{"experts_per_token": 8, "vocab_size": 8192, "beta1": 0.9}
Below are experts of layer 16 (counted from 0) of a mixture-of-experts language model. Rows are named router (the router's row for the expert), down (a neuron's output weights, with its number) and show model dimensions 0-63. Each number is 500 + 50 x the weight over its row's rms, rounded and kept within 0 to 999. Numbers have three digits each.
Before each expert's rows: "raises" lists some tokens whose logits its average output raises strongly, later layers aside. This comes from a sample of Wikipedia text that the model never trained on.

# expert 148
raises: "pp", "ract", "mm", "ining", "mp"
router:484509425476533449533577479585572491541544492546563591476595446528439475477551593552465499579539481494523457518419557457496554478500441600514582553516444581442467419451529525476488474429486471
down0:492492481478626464488611446485454422457499479565470460511504353484490424436487508476533520453517466533515510464502443567523478391426553418489534461404504438466471534556573515533515529569395548
down1:492494500448563478538583417495527507446563578529531509538451422510537427510529584519464542501486430484538492554479533493543509469450445411493446493462544600545541468526479505431509485503514492
down2:403471474524501556484533505446473448516541477479551505431373491578539466437538556440488514544478545482474474521404491552479474557447486493583450511504426510550594512481499498585533459443356520
down3:371530517455511459506543521466496538519464504555440503555503518550492464496612576478505658497499488437437528560500545535428428515556468596434530573511477411504450607490510510488501462527472507
down4:416408489489547453523538439545502502647498453589538433600555432491465470510454618486474449529564416530575477580373510489523499504529470481508499480503471465520495465478459438542519449470424548
down5:440481572568446587539500505540590527460424535441532469523552519513562532497446547555565467375557435546516512478500557489493504428542468519523473455516478454452570382479524468477438459519498434
down6:592501537501536456453442404509457455517420399512490543469543548453510609510448429521521556582474569444504459486568443534552513540565510480508473516471502447537438472505594488477450442515495519
down7:466527486519548624544534524456458532408509612480418555420568518492440565488536488573438408593478523501553466463439443449546525535499534448590549555436472560505528500469448528539610400529418429
down8:490479507535475521484405507475489460413511438461536532540516473483523440478570459551583488487440504506556448532463583614441470539423436505460431525552482363518538423419517521546464450560504560
down9:410414552491499547504458432488489510555445606485497583488424506536448520508423442500553541508577510509529599405523474520468518559545554577555432476478500530502460571552498521537542443481424595
down10:361495450487444521546422533514544504471469555523487608533503519481470517519439466419515414390472506500597434434530506456556502572436491440591477581515483493478577524517498507517499536535523540
down11:368472485498492484434489495533501551475535523477532580524537516498539456388556568476543544561525472490506489576375562501529543379420506566442450541482528532459460617461470539591462445503445482
down12:456400489490546495497493562413475437408498513449548571484468505470508477522499431414548514442582500563494523544579424378514469419528527445481538454528465625508385451537434503459574531421397510
down13:513505483570399507481530545557539499500424504500510435564627474493531569565464569483542466401578470459426550522499519495538530484505531558600587565484449518444494463555557408432515490536541462
down14:521448481469466499542523438529512501393464487432404507520459535463506453544496570496489500588427573468562451529457541566437490528483490491518480425495417493556465442552558544438471595479430409
down15:522507518421506527474478613511556552511458535479437393463560505549492580533406537570522443460450574457587523532409446515574487493562484482476575424498485496473554421461482517450564455426483472
down16:514461436508511477495506572440463565456478543595512482514539435572436556547491537391567559506417401522452468502558503549549518518474564415513557494415497575505483414488459422563568495570525567
down17:502464533478507510512573515500457467568505515468501525491468467484425408575488570455556577470572574482463520531474481555473478546545457470573532530521588587498472457510561579468454549442600478
down18:585521511473428414519411508643478457561515396432505455473552507563525666532480434516521531573437529529463507475598520536509427456535480520369499420570517463476494532508507495433494578488556526
down19:520529440507545396555427503594472474461551511489496441548471596607395594580456588540525517521544496453463534518589483450471568545499536496480593523465502556439530538598450424526476573507543507
down20:507562490410581505434491474517539478621553576506414459472519523455492514444503471471437476521483511460558558569453514355520490439571514506545517445480554487554591558463455488479498414555517503
down21:546504480384473518429569544478552524497515475510501588453523497552438470445574556503542515521505394433459483540566519502537456512497436517539367480482450627434493499470484559434521530441480492
down22:612580532452555500432520496596625528439472487466511411546470546526458484520543488518466431487536491524455503507412472439484405535460501548506472493532575503503553606560468467434536462468431503
down23:472515550516412458494524406465388536641396501368539427411494480564518507479562524518475456528481510504428468491521509522488514455559489466518439557475492425579448575421474489520483546469539515
down24:402529455508530523580528499533561440441594584426442464512597498472526484515503575438461484518395525452507430511524508572506475486414520504555543545527508569528504470493522517470498543449452457
down25:472510503470455433542533499582502400579330596535545458533585415517435500533446602502525501596475514446570450531522534507473511469490460506525529465486460503498496435493481370615569559487494530
down26:399449516534575510517525483498410472601471434508601575423463557447472507480508465509577503502438414498573413500505470553502479381435413407533593475526461523542502511503459587495445476535529483
down27:538464508480506541476548526461464512561417492545530392439435557542573512469504576486512526504506578583399473498536500533466474342577571616433579602412433531464484520541401495480525484516542494
down28:458398446510527568480508488536511503512503457523494538537490564436476525433597501495530517493503465473562458466382451471484452536477382466518518548553486469524487402434528541398462547507513481
down29:361501497463483430512446531503426547545499419610574471515535426525483520477517527506490517542489527451483534527434520458578407439478506497512495586482409427532437609471471579530556449544438512
down30:411537463468530510535592508532564454500602556505455464411432459490544538426463471642529486518587430537422499514501495407522529427469474503491568509513493507527434622536430498536522504459537517
down31:508580464510460555555585453478579394580576493439464501441525409537513497489556528545534595459407501494479463542598521530439530550537557500514505524489460519416520468466506510554432575448464581
down32:501432550542532506444465487459464398462478379554530481566515534363506473500457385485568462516441479511537527553482465551416540552484460609520469433580544506467506517469516542431527531481492414
down33:547577541484549535552473486529502424423544559472569576435510610535442478597490549548446427527479494468475493403530515453554580448401503482483564492391482576483545392473534543425507497490491473
down34:562560461516473453458467575534492506584520387477463422502526481618495551447582459542524498537527430512520453472435459454606486423606505517525519366503545458508576579513570495546503485537520475
down35:535531620538555525476478526461596515431452536481432375470537559488491397507450613518458458510483534437435502458598497513532481488426509594519543448531516480525483535493433523454535502513550406
down36:455528603494457415462514510496452511523506572529513479554489468459377451544495544488512416458533514548531542492512449512476454446513526452538545484509465499491395522453491571509521522488439463
down37:494561463500550533508544494491512493482559552497554550460508423535537521448503491516513480501433463615506502439527520580492497479446510489550477465528508543476512534451451503552443501523439577
down38:551539527476570426446465545546459456538498527493518444611484429512483489497517606514498480430575434526551599558540498431501512510493474492483500467512613530537473578486500489448491453540516474
down39:464482492540620627504515543603457467442499503451435592592570516497529471481561362385563486488459469519464447428497483527572518478508503501508523524457519595456530475608609435576431522548455433
down40:625566474527433527519405402452572538444493486468587469542455554462554522456539411426470548375545457505473440485476550502461515479545621629547478498520568520493504508509501470356485483555435472
down41:448451445476562480516600503515475427510492516520488541494499424490465515506525468494474493660535474427479541533434550461543511536502539415495512416459472507538474464511474406539515553482505549
down42:449529491481522475516580478536601525542460512485534445595531467532505489634493590490569404425622434476505556510512486492489561489621493451582566414493475498463535517442523566558458475513565520
down43:433503533613408411513502598483532435413493508468488455438557422508475485395544456502535522539423520509527384518472513472499591525536512509580582487514445516526493456469508505522546516460479489
down44:577497555449417481497466513492471503498588534499515492516424538544449489380463519497524381496485464505431500412496497532520454562484608533536609474532453455513482354530567506365518414459500532
down45:412525490456485464542479555553515505604573504541536509456587469532508489504501488516495456496420555436525533567464487504494495532358465453512537481521594524520513474506521508533495582491451536
down46:291449571499513560478467470508469497479508540565544555466463543473431503456444523581545421559493520507458547477470439528468470490467433494517416612514455475492509553491423541642532506504439533
down47:478492594481538481495432428549419563531493512527515502612424558502414439475480459544476371485460463486561526470509512404417541495473502458503494507519537500431508497576416529485532518515474543

# expert 92
raises: "MI", "pec", "ly"
router:521398489465534512528470510547435544541536542437468502464555413433515459530499530484558496559469558513497472596532521507400548423494571459547500531525519534423580445574490585551504454465531599
down0:620430355452516515474550615420453585498589461558541460430536387548426482513509513498473488489480529546596476486505497473523499364550526421534475508485505531480381481464445433524551463589549491
down1:544488452552561489525568495438554497523436553457428578470478536527411427541380540523543549582499511612491524447542477578472561375460550482460420539475601497504554431473573496518424543474466514
down2:545442484485436531506506552499479573469451463477530452471521490517482565567585521442449582465478504482429507562398516443559460436547497529613442501542488523467461532540484474513529497459511505
down3:518484453560565484429521491453478507501461445422470511511501605514435464547403511552471496475487500393558573487600460620500497525485526521455409503508536505480498539514512550486427408535465527
down4:661503546491562508511539524477574500605400500554471545530480487421559459560542454504466488447482502545518423544387486601455515466503526437547519518507481542484456518546466439599485421492481504
down5:430520484473457516548486597508496610386537596531542574525421504507379635449492587476488554431521506482446476491537515405500540496505487475527501537504462477500480512588438504591589509477527454
down6:615448499497459532500477525451427537510518563520494448441501427468461478417497519427519575471462492500451480604504537451485556526554494544556549504604419402450538472662499377484539493435562494
down7:444527462472525531489619513363416519435579452509484491458535447591506514546530536480501451536529491618494467469536477445574447489468560487476522500522453542451488593575529456569510444529495475
down8:567500515499550527569461495530497539505525532556511491530489457456461418453538519506533542416486491493493544494560490656457556449476626462512578493525424491538471523537455395502505465547500590
down9:396516488471480494488557515478505433535461462447481553541634532548470519418464508436488505514550552544564468505529491461418646481461479523506570460578489522522592465494526458633496507482510504
down10:559426488477492535450487468438473555540435465466466557506562564498457508375419588466438617489461473458497479621543553529480485546566489529524479552561560474494556512504536431465460541443514431
down11:457546449505555539562552533509562498549501469484474553475599494473503497473454445462482504537489561534555493481406549542449577391453538433525503511415628532510467457445386513517540434482559533
down12:451470500408483485474473490545536503416413460534479571513467568509474567480550449550502516567508508500549521459471479523532539471452519490566407504429584484463451467486524466527462510451567460
down13:492475532397479484498420461447465564445492478528464550594459439435489537420509543441458542565462513531512488638523470499398502537514497485468422535479561470533536472516476330564450575435586445
down14:610543483516544551497474447420494556486411484497460547456430502542491464401441498484464634539427460439484525590599511543461492408531549536554461595518534450464559447520482465463486538444542437
down15:513513482541568530563582446483422496527522490451563491419569476538542446487464512517563535558436526615543572483438572466494552449461504418563556416452511430437555477445516506464500498447492443
down16:528515468509473487432510523478514556563548496513445584495470538537525483515429473490479472537528512442527443448558557524520562522588502458572502544500525525519412557570445435487423444500511445
down17:503548501499447454555476517549465555533544486382423547496442528562464471541515410533532461540547521446488462487438501460444503495509440507469449545510385504444558505475484540607510449545545534
down18:542495557518632550483486505540510491501484444454489491521507594467506408428460496495510565586386454608536439506466562484430526402526581483510509537440622503473571485481540421524495533454605457
down19:495429481451594558569520547392528535500622573533519457442489485499457519403462544508469533557488433558470439533577535462526471484541532507453470503535428403494458517592506471546492417466549586
down20:495484500495448405559498488478575476534535495426529580562604596483503548477454496441404467495578493495546529512588529524452531460581514437463514374500398573558495468402498523529479529570470487
down21:446473527450481544492575464522482548452494401550529571516446563487444543547498461479558431503505401557488444473576506489584512431460495519526566538483509451504490490543468423559568409434507601
down22:521503428477522504530564483570502493512521484442504551492573499550421465454539514514479554470574577460438481567517503404451486473541439501520393506600462534466500464474508555557572603462549531
down23:591462587490558482436575480553461463518469471441539514532506593462510379476475514441545510475421469630471499528442559469429524467513549543484581552457500473426559548506568427532531484474572487
down24:508503495476468487475530579429478529457554503511470466511442452498538504512491568505552447438532422570596448474492446465533465489487497504398576507513454412534561583542478476532522424636533475
down25:610506497526492454474437460510501442560487431457508484461485576561572477493496544384490473574488428520527484578578531517452507553439504496489499555551506542463486495467486536446596507433421547
down26:534524497576539472454520432388444457483556524451544544478589531529513451466443517504596526463486432505458578538479538410456489473408381534545514504496546519594613397497500475511496535447552511
down27:643560598476505461530521501470436529495476468536439519502398442539520509468426434525585427544531444591524432412520507508469566470552515480524639553560422487437475465540457494427502498545537486
down28:624449474514454438478499459482546456552482459508538469499479542472558454478575496451426478604546531518457481579523562550453418532435455547500517538537495592526502436413463432435458513493512448
down29:557491428500576606576535541570491529459433541465477478396515437521493438472467567553472540538477534539548529537392480467518480402533566472520485486460559483473468423535561454517509552430502482
down30:452532573439602523426546576456546535456461521446546544524491476524436579489443457431502490406494585566548489481565511484413604544464431503493528559500511517574561461505528449474499562478516448
down31:528515451483459470474547547489493520569500512535556530494414504580496569457463588408490494522496513450465426501652489528561577522552587502463486578569414460458411480534434573437543528478492514
down32:514526523554524434432470552509618550460605470519477501543390511413444426496465539502483530420489459485510518477605438495477585483462485500405466441534495478548503552488559570522532459519495516
down33:372515496391464498523546579479540454463479475497527558561547536422472572487492460510531445406492503492458441530499468426468551568411487445524496488478567497576534497540484520607522501436580515
down34:627522426489512502598502613468534505458522546539611433524475482535450462463492595504546492474454442564477507572541509561488441412494486406520555491507450504450445451579409439520488506513486495
down35:435498545404477498454509573546526644423573535541510515611494484408539521536470543372407502491470545518599480575481449473463497522511481487510568538489521521547479603508441422558494468525581405
down36:364489516495551480500567535436451507533473483540551562483550446532513568530569522447449428463528566554523482524494496522509538533447476511599565493521348466477461503553495521634564477470483542
down37:487490526516523515506511579449480493548459464475478556491455526469537480454408455431501340480487472481518512418550522553465544643504539514448527502501403427609595543391526538519508501528503497
down38:552555421497520539503586582570506451575433570589475575527490526514537493461487555455515567481492468532435391518386502484486559528545560437449476486567539439486482557510526453528496426479532545
down39:493532532450502397441445515541535506494488485497515580580483560460486539551531474430442499483484524534470433483559589537515534517512524438538535455476460547587455589480505420457413590531562576
down40:558471466513423450539480493509518476442505484465526458466459547585523451548426482466544477566473442547564470540502525520498518460507596512521564649463471379532520552505543494542387390532552589
down41:534525492550610588525460533533524489576434381516565454527465455607533432470554510455526468445475429537531426527382420465432462527476556420458548414435496493482528540477493518593494501401534451
down42:538550450422515471529471503485602496524549506481545485518535535509334479474544428493424499479478590481547484464521511561513438404541478492514464503411467577552519505459497404549389447474569548
down43:480476548492498507568475491465580498470452509489444430501459563436520534521573466482460527552529537505508526483511489565557405526532499492459414427524398497502512539569436454610485427413495474
down44:568462547502545527558461526466484495471541444377441516407508499518468474530558438513548581479380471512467520519524549459396534367560502523436491367485525586514443459505501587491549455482538464
down45:465565493499591555516498518506420485497486612547417512539582464518479415481518506533539543548498502489524520535509405516522437553559476438535482449556495568457505455480571480607483463467465487
down46:473513481516598517550483545511562533505447485511513540500527502472559489502612465502426507542425521559570395474430526598474508459504540430498460467396456459543498505405557486533432568562522445
down47:601507471478453526493578595400486571418486528487489428459480441569430489530462606487492488488512445593446475545580494522514404506553457538454506503569445456463616491567476439522514443594521515

# expert 248
raises: " titled", "urch", "ár", " stating", "ures", "tor"
router:432447520501521535468494459528638513442483441463509529483532525448553503482549542506470562519446423559542415539425559525533557385586478568523526523493517449450512448431489505486502542556454493
down0:464472448408502478540584532494432491470482428536410546537539541435504564596548502428560508532431493483486559461456511453521531509550468530603541515508497498441449487553483555591459393423382489
down1:526480555541548494467558539518475554530504521519420575559483555471527433614442484499563624533445483505526542469447566448524501518404510463575538527596508480481483550499524423558504495561436452
down2:535513609492496408516482515474515454470548508463514404498431472497547453478526533500509551485567408582492523519483496558489479486399485572520493516500555542464541538575458456527485503523540496
down3:422426449404529484435463535457526541438494524469482419417522443481466554525531503483408521574463473492513512515490555504515500568455540509533411544508507452528517548526374486527560556573517586
down4:306525482393509417428507497468489467465469523515511514526585554521554504481440525485513514567447451486517591524540515458482557419515412455474527426436507559521450608456494454410569497491515504
down5:385465567560429434461486553463469523426502483539557553556458473458489545561444551514534581448533418555528513484502536564444610536421446394466459408604537486526500500532502505495470490483525463
down6:398566468558539427571486560578508515490442548504547475461536451520520450407545477567418503522519496538521500473493521589476487465399383452449479454455512521582481520473489501399432415501540502
down7:459479448546450500587585475572477534561450518588460506552561563507431459506572575503504486485568544555409501522512434503513444476523470463504473598471504535430493460500551538489525487489366493
down8:434486542531528440399474515461472540396519499445470548445554513553502487464515519484426526440529491494497527547571569570487535472496442490494466471491541535452530521410490436404464521572431466
down9:575509481542529577453509483599503505446457509527448562532472670476554528541515498494544438468494490474451491570550574557524499469453557427492503586555571463407509509433425432501516557510567520
down10:556588530586526540448560551518536474550561597500614501461511535527569489532486526507556501460523466474371548476508540563555494443444484451493447470508459619515484385497484485524475590501498483
down11:547477535404461421543465443517380449525547555514557379519529518460550463605473518444506418511536492531526497496524466403465518526573491578470500417392520492498502485571543526478573556518458470
down12:476547441438491531556526531472502601552442453503418542497456436490514563458558529509492558494487408497617465471499482522540497470538586493499570522561551468477472534504535514587423495503556551
down13:520528484542431520449555460494448620476535464507496487481467490549451435523553530497465535409536511569536539476493551553433566550401453515534391479471572457521488561408587438426485547499457462
down14:530500481393425489533494433441429474483571507495558532551493478454484541504536502549560458481538429559479535512464535526479514546588521548483511447530498405567396534510510493653526393448527553
down15:558456515562449525546574556469468515526478502482503562502559519509550471540466535463550454532544542513438548419485531461542455634427524486442481529513437478505487471455568536392459486520493423
down16:309510477452521470546479476487494454529527487427511473540534531491530523458485573485536484487454575550500407509510481446456520522480495430520440571485511520520510514597507555475546428446481538
down17:551482478516522572527543553509533556570512427517467589564483524477449488493461585525521588513523538530506491483590480420459435531428484444577492539538557454510569509561510428565526472498504583
down18:470596465457432454458458553524463542489529594465488486554509534492566494450487484473532384537524558427574467493588431438476436491502459456531569429504515510550545570500508438488484448512591500
down19:562435443470470408633529506422545499474444515494454547520516537426519567569520534471508522545457533617402519498477514436529559450500513564549521475466439463441555447526541527456544547465396428
down20:472486474434485548466435473461459413463526504492486408520508516445433500552495408544509519499582487492532469416480491517508437609536514484547513505450599486561601505570540534546578470458446497
down21:404474519478558458449527582540567508455483456467498542502478516525591549526438520506518457501488474434544517522579527591433546430463518429542551557476510572493490457463484500490521466452605511
down22:454490475549411509561568537495448477441371473534491510522473498498433610480468507495530482586502483517497494468548612474449505536572453410469532455499590470533525538481531494465492511505504524
down23:480514487417520503469455543473561520507476502510472386578444527480447623514556567578478396471565558527537438488496455577493507462468513503518524605548482450514528474532464534508427445479518558
down24:397456486520520510478553460467459429514533566581554572553537590454452509537519483476569512498522526469554448564573519442548431573595414519414509433540443478527502456539479480596574532469440560
down25:348460452524604460546521500547538427497480491433497502522476497460535398410466533405580545512447554530461438450526469514563490463472464418448527520490450575464521461535533569498536490501425520
down26:351445584551562583399521445516457360524493455485563520480485526399450438544549504516574475484495557474500547466466505577555483520500495498450508450457502554496603510430513411525509526468409501
down27:491518499495477452498485540503446405468502461478549511468513538427530494539536604458543484602436425514591434428475563553467475499594528514456712519507513518494508529544525516487470478453426480
down28:390479477439540396526508538435452447457480411489416453546539612448468591504494569447546520543559500462418483453429542541450569548533483528554486509469451466487463510591432511570611527484389481
down29:386478463501443596472551470505419460495460399434480525505504501480452496467482466561600504449581550557556555512484489577413460534574584429523469487513489491394542525507533505573464442475506553
down30:589494484445494512463433446467442548463501533494625554476449509485406514499460558507449493544496517564475442527608416482500567461492402471454580475628507484586577516546520526476478473444511566
down31:553453485479424493580450506503511444428494562413454519497523485531503516444433430485444482479498465485435518418542479553439504593440378473532458386460580473524573533549405573456507445485573492
down32:443492549508460464467512486551518486451497527402562452441489532491510450480518565488477507429559593544525448451548526536422459491541465466449535432548420516451543536406479498406515416466523547
down33:423461499433542461469446496529486487483488536517525534436541539473504567497512458463567491501584519424513551449559498516565470498519494522541546511487443487488506506496533492357477532507457517
down34:543512508532516435525512593543479542507495443441475488423455476545528500478483569523475422524508492551421586453500522380537505536456454570525452550512437465629490436496503443370528548533597537
down35:448497494483406514568521455567454435567434516575521482479593480525462390487525494504418418460548574372557504555553429491459477500468516484549493445490467577510499512376510489445492552462518496
down36:422572538548521507463462476495447473592548538519480536505527512562529462602509493516538462471473459444461590501477466578540563539414513517527492486535436481500542492462515403458540503474571520
down37:554540571538473520608522508488509490478469472455495511577514382449520504393507516541527450504598453421452579489385592532536505446538546479482510548494497492552505488546570422515536583504525483
down38:524413543436443461474451570453462443506446515450421542515524478573585533457456572620538382546431455527517487547550506463448530505463458491490513526491623457577507545454542489418498532401634572
down39:455493580421580471419476506480544521519471513487458514449447426511538561519422497597494538522496516501564545473468498557453579454540488480464542512517476512597455494530468525472573579479591510
down40:542546472571489488404503448579456435485509512561512471525506522552453470522538484537478461505491570627520460450422513494472433585485512523608381486431476443543486495465504561475460401509504482
down41:480483548578480516435489495512437439457469461418495574419520584539478453477502560553576394460453480528600579433467523513441552516484553496451538437504445547437469558425516466445500467451530516
down42:580461413479475480531544574547444560517502555557474493491543577439497489462530537484437527524486522424416470511520478484522496479549454518482481438490474478461518525548384555698497475487551501
down43:567464582522531523464478450520536485539461589497505474491577485444480441481437472591467355487421498449510543617454433472512587497480480429510458473518468485511500517502447552425477521475516547
down44:377553574588423595548507497546449502481525511456421596534488453544560492453510528470497552505606581493468550531566548551528432465511532526494515498522386418476463545473390468497485429486525499
down45:527502613539314485448467480559477425477504424587507482555472477488494512542495511458510504507504581469504546549508517518492456493460475476529443485541489559538482507430464538354358558490462444
down46:403545535548421543490473549560463487433552491512554553472456447545501395477460557535472444461592467501611529461476433447547568478462461460543517439550449603545510512535452492492439408500514418
down47:559432504405574555487462472566417354465459533490503576475505453528522485466464496579489569549499505489541469402449446501478534502499466383488601488444520548516555405449483571492600475503498510

# expert 216
raises: "used", "ray", "ob", "st", "right"
router:429439500531588527565501483514535486530502540390472475561530531472423481567500462566539515590443439505560504544523571423545518458551435471544583431559437565494472428585487529564505474491434563
down0:582497514521437525531484562447472540577483544532581404418503452532505486554479495509513596454497464533611396506463513538527421382528591563496528498533503406548509482522496491445542480546434525
down1:421483555594567476474450505586518594516507461535538488538456551489446468484536577597503479453659542403444455449512460463524391419480571507436489510542474508495496497582575418582577477592528544
down2:478539496437488545410452478518558480489444467432458611481511427481469543493502535575574436608422467518458564502407569492454473475512474566462506464457490471471538561521440495480374509493459544
down3:449552531466506518514529462450439533526480523501464570490505497604414535477441531616523464583438489535438598473550423432474458500543441465543462453461478551508479420491503461582467543522493480
down4:470591467376519475448497578469414445464527475485479484570638436496517480575578555501413552481413551470596477458512528546462533406522565560499472481522474471522469472630525527482460490552455587
down5:519419526511520503548476506433492540497348477459563480483476548547466581442449472547523522488515441561618483450519468489472565414518499462424489434562396468558410440488463483531500524471567527
down6:392453471543532451514373543535587401501460548527421496382472526512495536501536513470551554525564546463432635537487531523596442526430521458503449513424530535547540449500456535493477427476468458
down7:396517456488526605416511463407597534464487545527512475600493417522534516499562492513555429579453400464529537617492580492488570459443447475536518509574506486393461489526477533550461544443505559
down8:542441579525497437543534607500486446546486510497528523471485529564453493464465520445422448545463438611544462448501562514545455440548517508512429520541470566447485504531466531478584441469469502
down9:464481504482448524410465549441463496504442506477526531496608476526450547518482568444451527533530481462563506597520537558448547424534509525503367507496543442468414557482468534542528469489430470
down10:395542480540475536511408488512566510567468532491403480578385446534430451459597504481500426580549506584528491482453526494534475506578480463526582502485521440436608404585485475566500442566477518
down11:427492473528433469462528615510546563556466556514533487446476451478567488535524418406506435511614577397510552499513502459497493480489560469497522508453501547487475530498501459512580444529439507
down12:375484454481483531494382516482567409530487467465487520564512582457485537509489555472526555476549374506457487503383531486469488502452469587584427517469594499535562504490451513566463497517457490
down13:474427487385477472573529501428508497453445465458543512490500484468499501591479536460508512402582533525509442527424511524508526547514576596519542473497541439547625442531565506514509443560431565
down14:365553455573516426513512482523516527544531498599508495504447502415588404469593534479469494468501510562473508461429513450500503489470513501447498606492396508498523555554403428540540527612500587
down15:508446533507484592476484469425481554503543465446475456539535496511469473486478502557450492534403505456468523566537602416542553501526450582462428551515537443482471501433546507439363483475520475
down16:426437567472508516563547529477513527515498528448506593479622525440437496544397520484490491529527512536402482448547553591517420510463532503504479625536461459458470446433550495573483520516503491
down17:539513491509443541530462619509543405492433574470525481535532534447408491503483571486519509494472403524392490482543562520502516561527469542558388560442511573554481549519468497456532449495492514
down18:456496577472470514496521491467542565534501470530448513536485474525523516529498459541629532445562500453403489507419499486509549531501454423446512481501501553511484525432575449579496574513621457
down19:361554553438495546449551532439541450529461362465511529442514466482501553418495600536547421503611508620569505496447528568414533514510519557546528465564413472444539548535488488639538545578500464
down20:550518430539442596507474407423600580471471460530565440591516485543413505447493449484491493526463513495508506488523487504495487509546525521432497503554524560442511396593466532442456514537549541
down21:412542524453498521436528430496592597497511509505454523500570521446558450548510577489519425454586485561546534517482540440528544448499524514457593661457490480439599503484501509549616463492529565
down22:562494534498532556552500449424510568474524574511465474473520498569399508482489407487495523540475434509493545544595454542535462474589480418605450445501426530538488513508507469504538527485461508
down23:536446511485568540527479428504411582467499395440556529477562582511551543459485443514533661369445494558422558488493552479546437480508437550454492489421514490610522446459617421533413521490410565
down24:476462521480494448534491496480500513588529495523481491576465485524466479527491427526500515539473538480490481601513534582568545614536484485626553541547556463352498383457566474559431499484580415
down25:416525554509489423523547599464516642557532422453603523448503430483497577484601498468506511448529492472546510446458502472512454478510587511450499557488499419504487497484516483529502491541542635
down26:322584511525418535514543571559469530517539469525400515512386398470538512431637492449513438469558509495504591540481515430536560496478511466528519609502446470372506483485557455571566481540544520
down27:448508420511439496505490578419541496535491481485491469458524478589505472426611457547534427489437483484559539543566470498529580544440473472388500552536492516426418446508536420482520570510583499
down28:511457551469521579509432510444620430562496463442500576481532516468478575428495487490460500451481542518488524499471601462516566576471541601502497526477506516578615472515509525405455504462456384
down29:405446507425512495482421514480574498536495522583480522471419482546563524504517472544502530562410433504507566474447543486581520520435500525606513471476480457524465518527602497562389469483515470
down30:418518501479438426603464536514442497392495438455516515504524521493445484492506507474494504569565505594488566494520437462583463498478539456528419618510436549553507510441503518616524499579486632
down31:338484453538516486521399495476539407543407620533440534548494556446503567484464532418526515535538504477400536461418562463517454571471502544512472517404543536530574447514567535568508489529491429
down32:413520528469487503511532450466427530587463528510477517499448444511422550500487513484556495488500479546526400483473479443438488582499535527525497428481549510562545457515582550585573557623506546
down33:419524507442463447589567594471457510451447494485495484484465443458527526488459602424484428451469514582481446516493456492504404552504571514569455561449416529539530466538588511592539465515512525
down34:373448541509461477494541474443467486549452490511486551597539498508483583551407502482454417572656506558540470428595457403426461511574507436500476425504520544476471451412511542598518523538511498
down35:550543432478488515450453494543473545552562436555489466608495435504584465508547634559522529510477441482571472485518467498406540538499535555522447460493455524485477471476457504490464476566448412
down36:445556504473463595528547497496507548475376474525485522528430438537465617488454557568560477599431403565460500499556504629487475498502477471504493499563479476462541506544499447606490447524554512
down37:421501535401514500444535460501483531479484487578448616546528429514597494554455512547498539537489456564486618467529493461437434452442539498436467444418470423544470569521501451474504584456506501
down38:474567477489474540364531563527526492451418485512459530546612486436479474539507533487515447575516539456532444466502472445516591529497461556407492475529503460539533520551586508561469499562465514
down39:347533578491460503480564499510443559527484405514460444569513456450390488558501528495476374579596481508543430444579487445499438479503566452490480472522532512494526498480517515574585565569496510
down40:525570447447493530549537511460486578492451564504474444529537598558369489520511526563493463503474502553441541423569469543508489551560564516552404484537413522469542434544555527482512535551467447
down41:453550486517441470575495543490621419483466532506524399564517530484410534534509483428459437497610546530456446502528639484574509450603503495618468557545579538541498526419462514564497454526450442
down42:541541555562544580494529544376550511497446575550368513522433465502499504470440404500514449453396490572459552479552502416620436544463455551548482533508364429540494491516498489462510521541501437
down43:614454558579498495586467472499523510403466406518543433540508488513464587531546422459546588480478522487560477449585528554537479458504511447464438512520554599472531485531435515472507490489482448
down44:493493457529535586513467535518540466492468505469560489532448581507308481426592562513604457456538518500448513548419518558541484514541528471502456495496622469519542433566504553598449451522470481
down45:573458535479472501532601494464526502477441502466450503475561500509428523514469402483537462531546473419481587509590554522585410507533528471486484506534495578486531545417422455422579533517398523
down46:464502508507521417582450571567455604453487422517556477435501401531486502517516502499440611490521562481561494511463409556524458565486594447396508512572522509483536561561475512515447573562513583
down47:546419580550522506460501383437521532534475453539474447532421461519441526461421337554525477476413528509489527503428520534508447448501510505512422539497516534461561545471505516405440488545450511